Experts of a small language model: 254M tokens, 3872 steps.
Below are experts of layer 7 (counted from 0) of a mixture-of-experts language model. Rows are named gate (a neuron's input weights, with its number), up (a neuron's input weights, with its number) and show model dimensions 160-239. Each number is 500 + 50 x the weight over its row's rms, rounded and kept within 0 to 999. Numbers have three digits each.
Before each expert's rows: a language model's description of what the expert responds to. This comes from a sample of Wikipedia text that the model never trained on.

# expert 4
Description: Single capital letters and short abbreviations in table headers, coordinates and acronyms, such as W, L, SR, TED, and degree digits.
gate0:569477443479432518499465569526519523528437525497537458495544472452586546489483619508432510448500529557572552548494497550438505474475542460502545392572608535574553500467508475529468420466520378567547428514536516597542575503541477499459520551
up0:532461493530501468461407443508521519534487465531564525509559470428565517534523496522486516457523460518528508541502534485482491471535552542426504452536571497584523436385426488594456441393591422589567524487517499517544558577489393478492457538

# expert 2
Description: Blank spaces and pipe separators in wiki tables, especially empty cells in election results and asteroid lists, plus stray prose words like re, part.
gate0:449516542504514455524505586510577507450477537541562505592530407499510434451564492386504568478477583511435471513499444455540544480598443430573377464522463452467573543494505433499526476486478503491523515542468553508461514479499484558479468502
up0:480522523469510527514482502488580519450516480530502491540500406509544473445565568420528517526434547483538370538436584446537496483528400404545443451548427395428559482447443480454437460515534432513467542464434483596473544468504476571495459474

# expert 7
Description: Participles, verbs and prepositions following was, is, were, to in narrative text, such as born, known, moved from, used.
gate0:482517466539480456476501544559490467503457438423460504469517538443469531557352523478457410534518491523520502417455547445580513447478532504399558415479566501418510500577417473476456633473433576485414412504464424489428592475515560483492500595
up0:470507496554496395575484551545509434517444493469453460531474518467564491482453546535530486537602486494502534525431378518492443501472453503475542493492439523496450439485506578564459545533417482456413484539484502561392580460456440505545482589

# expert 10
Description: Middle pieces of personal and foreign proper names after the first letters, such as on in Madonna, in in Seinfeld, er in Derek.
gate1:435450440485448462489492507537516442481512513361516497437544453394426423494521423607556491469495480476492531441468466440499466463556577586512499426512523594396567474522470503531531490448485467502521507569475432512430540507483463444449544393
up1:451420495479445481446391571592422469463472399449481538410504479483434543485508428578443537438358507477579502478493523589582496485574460540520497435521472529447563482539533493546471469606426476487513464574552438545424450421464476526428574509

# expert 20
Description: Closing title equals signs, line breaks after short descriptions, and occupation words like footballer, politician in biography headers.
gate0:517531497482380497459485536504453438536536525501594576567463479455532575522453388460524489484572552456505454458512419399445429599565540467532479343418537564546503506531481526596548560441505471456456379428518418515489463495426478532488571506
up0:554563564469500542503541571463446535517541466448528585438460453464478483499526447372541528519486484447491539522505497440448466533575548520509511375454418504526456390554489483524510537468501582574409454498515380593520435444503438538589494611

# expert 13
Description: Nouns ending a noun phrase after the, his or its, often sports or institutions, such as League, season, Cup, end, movement.
gate0:507567500502508528452470529535535534549550490439535487470480466505457504481449479632460509449452474423462383486558579458562471509408489435442548494473542465499560507505461411500520478400481420449502486458595563481469438518490488496505518468
up0:505593464453536562427516557539489448482565480405570522409450486430480518540477475472563499499437589468450413498482502433472575457505439570474541598455524494601547465539557488577513481494450424560428458464515494513468550533492349423589540553

# expert 17
Description: Commas after day numbers in dates (April 2,), after census or place phrases, and clause links like when and where.
gate0:475401629547527500461479452481576521469480488472572412533522426588571492541436529472456497410467512476554555537452423428441492552507441512522471537557487537558497506600581558391452478576478573468404540491571503467561518556534469452472540503
up0:425490551536478507497488580502493519389478500531562540447462562428541467546461481615529493507627479476567502514511551571503438596558421452404548400492582490527477502463514397537473496463457500474475392472472566403499490517487557442492495556

# expert 19
Description: Spaced pipes, of, colons and dashes in tables and lists, plus three-letter country codes before athlete names such as GBR, ITA, ENG.
gate0:630578510553540523468493512462552450518490455475618520414449527492465517549569506501481554535537396543512493484486495542571490488488478485511565568498457509467495430510495492552462409495381401502458412480507519470506615534472546438414492516
up0:511542469445438569543503454568478587545582570573580434397533594563484533549516488570528514422458456490567490464486552547474510492448522481475518416469520560447541445531541505467448587455373424539527478473532555507584500479571556518449450447

# expert 12
Description: Main verbs and prepositions following a subject in narrative prose, such as gave, took, led, with, against, released, won.
gate0:463515475518437540553513489500506594521466548495443560455573469534486498500587427533490510465511486363550510512541473444526509537597476495463495518455475491479534557525557525494458476535531451479501468438477413498521537456528479600558459449
up0:425466420456426511406543544419511545501486495559452534428581455478452423528514412553548517539476484408536541476465483574541429518532500510412603485445489434535550580536511526465469520504497484555545514464504543473526401407541390520582589459

# expert 3
Description: Articles the, a, The opening sentences or noun phrases, plus month names in dates (April 25, May 1) and table pipes.
gate0:390432561504470497555584512414512451551439500490523483569439506466556511518535539535511503513454571519530464388556458460622520522478509496582487522473435499486529481503506493554526473350510545475512470523516527463430512521404506400502460519
up0:436558478556492525642505501565469582524490444458506577521449524556521529403479496527515610513441504498564428507526490436552467502474438616515558499476493452442491473496408514551424436405523521476519534375545580572502578488426585475511466489

# expert 15
Description: Years ending dates or table cells (2010, 2019), closing parentheses, closing quote marks and number pieces after currency signs.
gate0:524536438468513510549498489575478515527437534473524552448527524529501576352462447478595493584522561590561535483468499545497533452514495494502456386390515537490506458537467487517468505499566555434409565494467481417635559475567553620534502477
up0:504533420497551442555447416581460513470619506522592598516547440479464527416410446508487456636506489540498515505494513510446574464519489456468462363482489476503440440448492511477422491519506404519453514548556473426575472532568564543426531473

# expert 1
Description: Sentence-ending periods, abbreviation dots (U.S., F.C., C.E.) and common English first names in biographies, such as John, William, George.
gate0:520576585516434505505534392488507413554549493462568452457584473578432473427479506506474496503493509493576513495486519475505446534542570444463460439493446542606579546532597503559599446477415505473528442490520452521545422450522513496508576519
up0:576555560610448451537564460602485457603570473505564460554485516515469504378543508521595560534554447545542588330416474478527476482519547493484524434530525448491550581440612602489590446511428518529464495483528408519489511496528491505547586515

# expert 8
Description: Inner and final pieces of common or scientific words, such as ion, ation, cer in incarceration, er in inoperable, species names.
gate0:495503489550542481524534527478544505478459505519505443515526501564503472452480506566505490492535572502436425383554467401536533503511591460446489517539510439429516449489475444420585508506500478501511519445422411520577525444476377584478466541
up0:511467451483558518435524495474499467455450440496490538423519511550508524410548563493537539513467550407479439450554589462505507502560481374516580458528571397414553509510514506417477488369441524487426462575453489465554517461511411534519512609

# expert 21
Description: Opening parentheses before notes like (repealed), (aged 20), plus pipes, dashes and section markers in tables and headings.
gate0:530503479536467452502409500442444441493433470510465497430574480495455456495494453465468522562471619487480497524477461527422426482442526431495527471502503485510529475570427545548497498477485431535448490501443490478546501534565464521548613444
up0:611592507566470401519503573430490446487400465554544391439494525506476452398483448422556470563493491571520470498508438446473499580414414470518538487550421515506381518530515554500478589580512461500451464537526521516550456479502506435427615504

# expert 5
Description: Line-initial dashes in infobox lists (- Occupation:, - In office) and first words of proper names such as South, North, United, General.
gate0:492468474422563532440545482506491532532575500465551452562474564529560546452449466437456555461464537481648458516544459538535495504452511578549477554467463516517511494481569516501528442420529495451499482554467568563470467479509572455552370437
up0:473505465474558417463444427492554549529607543510482510556434527433499521494360394421486499400588536521597474566535445589543488480488500516530472448461381483466505464522506602438416554482474508406466473554558463481525568465395555492511442550

# expert 22
Description: Units and trailing pieces after numbers or dots, such as kg, cm, km, domain endings like ca, sk, and decimal digits in tables.
gate1:477509534473481515455445545515462464544471540388330481516424521533481441471514512462604522440502474524468428521577614462429530510409575527484551464507520521484508535526490457547474474489576509385468625420459507559407483421448524551514372501
up1:484558495617503548524505462477582572542519431564551418462509546423561610589525485492437553544535454479485518508509480479449468478519472426590441406567510543418548443502520411540526523457435517513572488476453539429552517465506499507444385544

# expert 6
Description: Leading digits of numbers in statistics, tables and demographics, such as 2 in 288 or 1 in 1.2%, plus the before nouns.
gate0:465565474523465502550631514564473512481488544569527449505515517517477534571553533416478443582411554500535416508418459475489452542527533431517536475590556618470535442529510587476545578489436530479494468466476522508484435470446514482526414578
up0:498451482554360493484518531575534442458413575485479508486485474518497564536431499521560438490450535478516523451456502534501518582539517381498516574498535509443564545536462515427484596542454495468457434514498568536504498433572427433465482567

# expert 14
Description: Pipe separators between numeric cells in wiki tables like climate, census and medal tables, plus table rule strings and byte fragments.
gate0:463396506560458437453540597490503440490394443479528462551545469543506472486627435427518593538564506480516597470493453549473491468477460531458510482511452569494440555494468469583540559568529462544362452486445532437488512504419496484484547534
up0:386480530559457439448539578510488553504478514478506451541622457580493503447597416449594538422484439525487511406501456481545563512509478482467543464534441581474533556453473444562578414561456476557426515507507600446479542507486553542456554531

# expert 11
Description: Conjunctions and linking prepositions between phrases, mainly and, or, of, plus but, than, & in lists and descriptions.
gate0:572573437542396525440494569536534492490528491571533567497606479492553471521427478513557518478565495492492480515472566542509535581559487490514473390486550529494537508569527431497530464536539608491481517596488488605506608497527431538578560516
up0:484543466517406441449510587487465566474559517529491448494517520538475443439520449485515579539542542437432503495530571531553545555546457534495452524480516526519470556519466393531447517399461543526492478409491503685592546384554438444533607443

# expert 0
Description: Subject pronouns, auxiliaries and function words in running prose, such as he, it, has, been, that, and contraction endings like don't.
gate0:444552496573487568482556457508447470463480448492472467465544568565464373511607579480494445524470490501521385500429472527373524544529450465563611503534470441496590512460461526538483522469439444555470480530479468362479532537533463558591450538
up0:498512472458489462494446506572486500513517461485570479531499592439509459508510538555497473546440510619554432589455534570519524555599399521502520513509528501398467548489451533508508546628525462496454512584483484365522524471564448600542451427

# expert 16
Description: Line breaks ending paragraphs or table rows, section heading equals signs, and opening quotation marks in prose.
gate0:391555486449490465498461503397504564536455479606510550526504476519532487489449473496426391480553457540584549586489569433465489493551545507566422529506551534494554557488507512396511506459464475480512444521484493451510544520451423558510569426
up0:519602500582444411515469444527489578529473474533495416414459536477548503535483488495505487470517478496509487543548517465512477454553432607566464543423477533531505474540517502443481503435509482473458512571548556551550454439422473534511541467

# expert 18
Description: Commas after names and noun phrases in prose and citations, plus is or was right after a subject, as in Kierkegaard, ... is a family.
gate0:488566546462437438458511428537518417488507522535444498491459446564473484566549539558573490605449456437511440494485539470452548503576432521524548553503578525490480602522461440543443512473484538454482511532543472489538522425478582603503460493
up0:491531486497495456469517469560559472455519444479459549518543566523476436495516530541594493485481480386461478549476500452498516447442449549610578544461475466478404593483486326503429551535530489536477510513493442499547457470455537585452428515

# expert 23
Description: Initial or inner syllables of non-English personal and place names, often accented, such as La, El, Há(jek), Yu(liya), Qa(ghan).
gate1:546514446497424613487490476504462536496501534404498528588456552513495390486431487481494455554514574533504506510484480481541554484564501535468483437503516556518457480512515428452555472515448409513518422542510427506434503481578444507500479515
up1:509535511451459505533434434534459534466430524492506497516591542420483549491540477412462431537471563518486511493551430459577549460576494536505576477460458568512478427469420458474569483426392473539453404466592511509543477474585530558453427521